config.toml
routed_scale = 1.0
shared_expert_gate = true
init_std_router = 0.0108
lr_router = 0.00228
optimizer = "adamw"
max_seq_len = 1024
dataset = "wikipedia_en"
Below are experts of layer 5 (counted from 0) of a mixture-of-experts language model. Rows are named router (the router's row for the expert), gate (a neuron's input weights, with its number), up (a neuron's input weights, with its number) and show model dimensions 96-191. Each number is 128 + 32 x the weight over its row's rms, rounded and kept within 0 to 255. Numbers have three digits each.
Before each expert's rows: "gets" lists some tokens that make up at least twice as much of what it gets as of all text. This comes from a sample of Wikipedia text that the model never trained on. Tokens count by the router's weight.

# expert 92
gets: " K", " B", " D", " N", " S", " W"
router:131124106162115103153146170114163175141105075124149104087147093100179119105139086150057125108116126068224042158162121139138092156165078124147024099139143147118107160095133161102138166157151128087138192130141166143121158167124113118154107146111170147080085120139091152074142169119153149092
gate0:115125151170143130063090062100146145208154138149219098142101158135144131125108124094113162133122112142138102107177068155160091163080097196120122101144133138107094153103101096123054163114103119156109087137166132112127159134096135097080121123181182143094090185154092165079124164124116103124
up0:155061080180172096088113104115137093148193121141136129109048159122130127129147128178120152126120117155123135156148106142120114106058088134116097073150146138118158104145102083144109096093134168153084093191140089103203139121097149143137098172150174152110180106119132076101139134141151077137
gate1:100143174167057106175125143143186144160094165114177105146159132094140159097125103123195080138145105178144134096118083125135187145115152119118167108103113141181076131136164214082057141137133145107175146171111151094127138106152112112107107130122148109117131068157082075114111115106098153125
up1:100092109105128142140156095171131114166088102198135148146173117153048127152111114106120123137087140085139094122103054147124113161126180168134123159134161147209158086098183105138094170111092168074121161122145079117192117143120101128150093120115081160154095123146098081133167134147147086137
gate2:102140095182096113064133210119197083145160129187166168075087135112084138149169105103106193109122136106138136147146109156121121065125211183162053047111118149168130136157104119104142211165131095104115162098154109158138102142135105146135120142101164092078153145099124119126090107121089098143
up2:092114102114119110153100096139072140093141098171173159144179144134112135129074098115178094147204145104169137084096124106125133115126125089127151105183102176100141120062140176162145129130194174072118144066181090112108130157086202148123113094156049139107123083144179094143181111163139118099
gate3:140182144056174121121136129174184142068124152157064158103137211101117175154120064141124120117166115114134121105061183142101179128102169151116118137086123120151096160111129172104148135117123131081179135144121128168088140072164142128105124111183125146142073126143174132160130060123140101063
up3:132086154213141167113135162160123118169104083071212116167172120103130150073173123118120142131133106134139168141203136092141052176120118107142145144158100088144126131126093111105068154159125158218086147107146097103131179085091140132155148115096091125146099199129100185092124164170098177122
gate4:148091163134134163112132130153115107094123137154120156067080111114101060166122129169100101110194116118184143167120117125100122158130076183145128114100113151166177113122120151118154160116099073105131167166113107191201123130114118142130195147062140100097103095191094150140100115092112146122
up4:149093130195100141133092163211128139160150157117113127092131130141158098095169109101173117173136089151185093113114118112117169110139120143112101147107098156165121136136125132113192131146095134121161208104039131132132097142125152130138125133095125137101105107124178186146180127106127141146
gate5:112127125158163100187140157104157122068096112101121036137152113176092147113147138055114101170119165150146136113130099136159123122133151156063120174117164130097154120108141167167160156129124108044145097083139125163086130153158169176104182115169090150128119166132119163124208087143080143090
up5:104114135148144144140107090101167180135095120084162102111178153122087119149162099161111142163051139132158105147124094155099143092153066101121112067107115139120134134098112134139113110128107155123138137172137117139100143164139161113114086121107095166112129166099097153165079176197102180123
gate6:146147147112115108132114094151149115126177173124182111117154148156129137148109112112136155115121097102140133025064083133172093058154128087101176089161124160160117152107128138127097144127076177097204096166166174108083084158112131127125153142164112142128188173138174178096120123123110103131
up6:120156132130158148153116152146077126127131133074057153109133157134124144155074115127143140149170146147134091166148140114128166212124140152123110141114110121093143099146194225183144107140122157044145164143105094134094129151094165128111115141103084147128133103124110113138109151142078216129
gate7:160160111133147085113198203111159128119086116093171175178179123128199112094110142051112102074134131167088189152150157118097095039150137101132159099152107156087150182136130094145152149160139117124144162102150134119150156135108132117149193111158164138151179108170129182110130112141139063128
up7:148147079117112096088193135063183118108156161135128131136144114163142165158128146112119192116141082123095129155177094155146087115082149155093151124116051170057110130084196138110131116160098136094133125145168141164152148140156089110146109060191122128151192117070185147123081142083119096105
gate8:147116159131066113123172163161151150122103106069169140114094110149139129140085115123104145125145097094100198132179114157117146167171128144177175179137118121095052130131083116133120149050055080114138147195110156137164122114091130108091102117120114116104098121224069101102113093101113113131
up8:071114150097165138131142163093159085130085178144136162143103174125136142123153152149171100093080114097121120078068147140117173095069152083123098088112153178177174146073177098119103115158156167116120059080171156135117114154176124132144179090120097149157182130099192140196139117102126118102
gate9:110113137057107102163134077089136142161048111176135096164116144149169136098148142079112137157075161131171121060133137157127117164098050102072148175157151129106086088074099107153129084175139161138103089111143168134141134160166149165142166146136149102089169112193122108102113108151120132117
up9:135158146084153129098117152125136075157167125119024241141090100131141095168093155166133125119096151117104115097109225073133133097092104101126085149140128168138184132180134156129206095112099077119117139138133101133140134167077111134093082144142094143135083196084113067175128114145158150145

# expert 1
gets: " |", "|", ";", " 0;", " L;", " W;"
router:094121128104096127140139145112126094136088075112119096113138097155089109084113178135102145158153123088240081139172068143137145153115083093132139122105144110110093177103142136094149139134158107086154094162135151149048160144128145163087163111139071107070146144092108152110161181078134122064
gate0:131106129136134167140138107095120087070119135135159131135190100185087090085153138079164152122148120166123157164149142137117156129224147148107113080090108118127088111149087115129177088125166128156127124159130081095122114134135148184134152130095150117090153124205135146123160153174136076140
up0:157141174106161179136114129078124133108097122159130165107128083161149185051176118085147130155159152169102142137149022110153087112174077177167112131137129137082075172119158130111127106129112086173129136121091128102118110080159110195146113103108156079168137157153109179137110135131114108109
gate1:141095156064182047134154109113119179153150076149085122120099149138113096097103081120097089114226153136122124174139147154192162137124135110081127112103172125135143154133078087105092159176108128109074169147153168144172143095061148159105052100074111207176108120177080143128085105153121078099
up1:138134093159136053153103170122163165142074092116160151088123097059168148188135088123099072128078128131120083078120147144136105109099141129135102182105134153109144054063127133140136209165122169170118074100155139190128130143096090104154146168186142138172150144114145125133088086126071159129
gate2:159134122109124079101103126135138171106087097105141114157157108120130127139148085112124114158139136165051177139151123154147106126132195113082109158148124155115071096150150119160147106156100142136121125146096096105115103123094164130157150190100170109132170081152120099110127106118103092226
up2:159075100163097112148121175113138141129106113135129079181092172116148106138134196103078100051116124132125151158173125081096145125101103119166120153146138155157096078160139152137101166142100146140140140052122157179100116084076231099094097181136121161165122107086152176172063139123114166070
gate3:125091162150087127126168164142105127138087053121127179110123145108161110127158069116182108122135114113174127218145098166178137165106136116185134154134166105150160121116076120127171145176103171112100169126086095151121122139105055147077120158110117061131113152121078109150101053112122134115
up3:134151100126145123165105124079175134110110145193180086173138159164141168113110160143103110128109131148103163098094103160115046046185140160126103100131155168091111108144072072119118108179135197180082090107114075131139081103104152166162185150146171166130190113155137135069070140154096127179
gate4:125127118116162065096147113096107090112126025184142158096134118167147150090132125128109096149123160130125137140047158154137127100154135149148117088114135126147135103144071093110139152103163116143057170216191139080169124157077137152154160097135153156099083158131066090084124069179087118117
up4:119132141098122104152135125084155164114089149189106120148144100129089157118132118107104117154109171100143137155116071109139109165127152149133108072119133107145085121121140151086089084193111171169136075138117196090184080109109106124110107084182137067109100124136114067135072195104099144052
gate5:181117117111105113115161145109165181069084176090129103113194151096101099148128100175114151125142123162221158105093117133148107125120148138150113113081100151150130137203175124139165129066129154094149109107121117199072105150125140203157112150087154147161150131145103182123131158216173179084
up5:092105081129145148181135142164131075156158083148094153121083109144070142087079143141165184114107137135149160138144084138092134141139150133139117145190103113147170163154141072086101104160151108143121134145089154091134168228182094086115167084155127165073078168091174083138170136105169113175
gate6:146123151174107106111133135112163099073087145030167167110135149151147119121116158125132136125114086097125075099117157130154121102172124149170136156092054142100087137109116125175173125083109167127145099143161102122160093133146070122135047181122098191132157155107151148123150167129134107178
up6:147139085085082094129128115109112154146121147125149095140121066150153173094067045077158122196135130162110117093088113087155105077160130174137121112088149108191195103176087110147088151143125110106134152165130132129104097188142067158141140135130155101134154131193148093153100139148128107132
gate7:134187069087138134101121127080114071132106086144165147120159138135155129010128134094113142140103179140141149092093108056126153136111166138093139109149136130127038112089068110072145122142115081135144192093112118098114133149135125076118202175228115085109177089136154180146095097115112131098
up7:092135163187152134145076128167101105158095099155173136051166132131133108077140094111116149130124161110135065104137107096120204112140103152167178131105160143116148149109089118133090162149120070122168141163180153131136154151142079104075166143168117133094135094136141102094138084112127128158
gate8:150123115150121134122106134181179099140155133128132165186140155172101105111104166106170138123102165064183091134173187125093083166100095116129113146088110174154085163102125103061101153103088074149117165114172169103112149149134169119113135139143145075170119055111215131079145157134113115111
up8:104136148043149106110116115113117115187106089166138122182112125128151168079142125059111112127137116210109145116106093119134126124128105133103132093152129107139152082113175139095136104101202145141149156091082054061131125051096076108126139133161104165109113145133108163175129080092113113145
gate9:123106109112112151210141121140117132118131136125150159156139143158115172095166145091126123174085092151145147134106177146107113071177154179145111155131090166100071158010102130126137101168154110071122117126097150129139133186160114187117152140149112101176134143185144117167161101118125109118
up9:131130143098162077067134143108137084115156086148098152097196125062177137198160086124095088133141150081144092109103070168155118130107159152089111164092126132140176059141135121059094165137102113184082141123151103141083127122100058159172141104137139173113116128108087134104092120142135181073

# expert 111
gets: "-", " for", " T", "c", " with", " B"
router:162105141131153107157190145100121199157155102117122123089149121082060140088171095134163106145088146073154115135102126138173118139082118160148029132113190150142129132038152124109140147090150056088170084151141181171064154190139143165106148091148118130074125162126119093122151167105085116076
gate0:170190124180085148128117183130184106142141086113128147070199187145122204096096095191153120112157154068173150094094130120140176160124172144086085079070066157082132143072086102104126162110041119150127150152129147125109124105112162120094178102108082141110129116090136195161125110154116147099
up0:126125141065089096152156057067128136169121190137113159159112122135159161081137157099087114119115073176102138171150128180074165100095116109127089189133119116181104126143153094170128143117182095085147143146101102128078113152156119124145145149068163118156109193153164077130145113108146165149
gate1:100100168173130105096097164141097125176165113159178146143140164128119126108156158124120109149127148088204106111096148145142177147096158160162119147154184147124125126082174152119110107086102098060106071126145167194054138129134150145091123126119081111158142093128115128083098103132149168152
up1:135113213145158136112138114106114049120147105187108132142086159138138168159068116155144114105110166167145130116118168151192180151033173112087072162117068111132120141093196132136126080173189144131074084110118178138122085056165197122166101153100106160143133144100111141104151090178155183174
gate2:131130131186074089158174148126128156159118136106105143069155146160100052120080142157096110134083083147130111053118110142151094094092117137143077101094137140138124150096133179162150149089109191141154150121111157181142116100170161107129179109098137144187095126154158113147134143086115098081
up2:123120100043121108139177128160105133159186144167125089205116080098121125171147109136222136101111110165151127127081122099136120133105116121097121166132207134116079129081152059125132107224157150142151138123115124122192164134164139119159111113151138084094119149126152147135175106091140120196
gate3:202133131163089128125075135112152182173182174147140151115186150082123112126121202121097038141175119100160106130114121125162115105121158152159105102113112130089112159145078178086166117166113122119101154090128081114118109043089152102141113112116106126102138152142066162121142175141137112120
up3:142096152138100094135139086093146143171112122158131115108089193170102160131214086154104100189128072080171078103113113104141122181080117179135135124158106134196082133148111126160164116116090169120167132179128085117172171113146075109168139100168080117153093117143143090083157080143169178118
gate4:113085119123100097113189160140166067102128132064165120089143137116183191195073090183047143085123081151086142163142151154161166142177126107169116137155092160106110147106122122131114153155115093096147084101099063185080064125124132106163139138136107113174174160150152162127110117143182154147
up4:109176105135121173140123079092117162114111061146149100118110146167123114126158112157116197114058183120147123172141121136119157103132084168115176106125132137122068131171191198143118146199127168152126136168136175106134149138123117137108150078183151119153118094142135112092114125120118079141
gate5:139159099141080090037133185141149164093114115118082065190110184218131147154067103096115178142080100116146158098131161143095137135160128118122115130102093141065114143158175105161176144050103107059115071145108196117126093147203160110117118097112108104097155127118137112135111107141123109112
up5:156097113065115084073143157137108180128152167148100125111116125103156208170127130138130121121157172122111122116092112133091161082131139104175133154074128196055124152083078102106130154100172072064141124167133101186102107108154102203138165157103139169156102142136124090126134137129159146161
gate6:105134132140117117165196094096142137188111126107112135103140101149138138153170164111085180163082142035158131199126113157122093151103116161174118108176078150134088147102121085087113140107131121133114147160168134147070167203136132124125118106114146135092157162192136121100148114079105131129
up6:107116161140104137117113134114095211129115106099125106142170124119165104094136061103175108139149085086154150092189189073089165104140187184093159139111107112101132136099126084157096153167136128130116159183120141094159133092059128121143197149165160113134129111150127115091145118103179136110
gate7:132136065167121093063121100174131059117165155114215123176139148189133140096143120180111142109105131094158104115092152150156128126068124104116115148173080175138105107131149091072116117123148082090180117107094097109124139169145205131151074149169110135115129147174088117124127103160115157189
up7:095133130128174122171088116125073108166145082127113095154130107011111062123112230095155107168160048137143117102123095131037099111145128180096098120099118115178194091143119116105147139157115169158098153130176089139111175107158144185120140166136152164179126096114180145109174129124112130132
gate8:120151100161095058116129181113098107121115130102170125183155140118113140105145141141098073124117131122126145153116092156149126133138147137086099221077112173130134174087116177095128106098110081108215131144143177141094049115148113119081158089135086113106153193144158102089094173103079087121
up8:144124149164093123179100182108101175173134098151112142145094110146136090130122153146139086156150061209107163110108082110179086176130095137111149110109111144183133214082092131068139138130104078128065178139125171093134080140148109180142136135131144174106107168125134145096154158100109122119
gate9:098135107106145085133169136113199119139113164143105071101110103132092182115124138106137171149134126148157128129133131160108128103173147154111156167105158126129119110140121124092173048158160081108169077151114150187154038118094194115085131097098125083180139124155149110095150034118160120128
up9:100113122096132121125184181094156112098131145148088056135120175079126080121108139122111206111175079129105199105143131074113103177082115163106117097135171186114101118167123112156154113104139062098142063137068105170112093094097185118147149179169177050093113102113129120154155097110114088136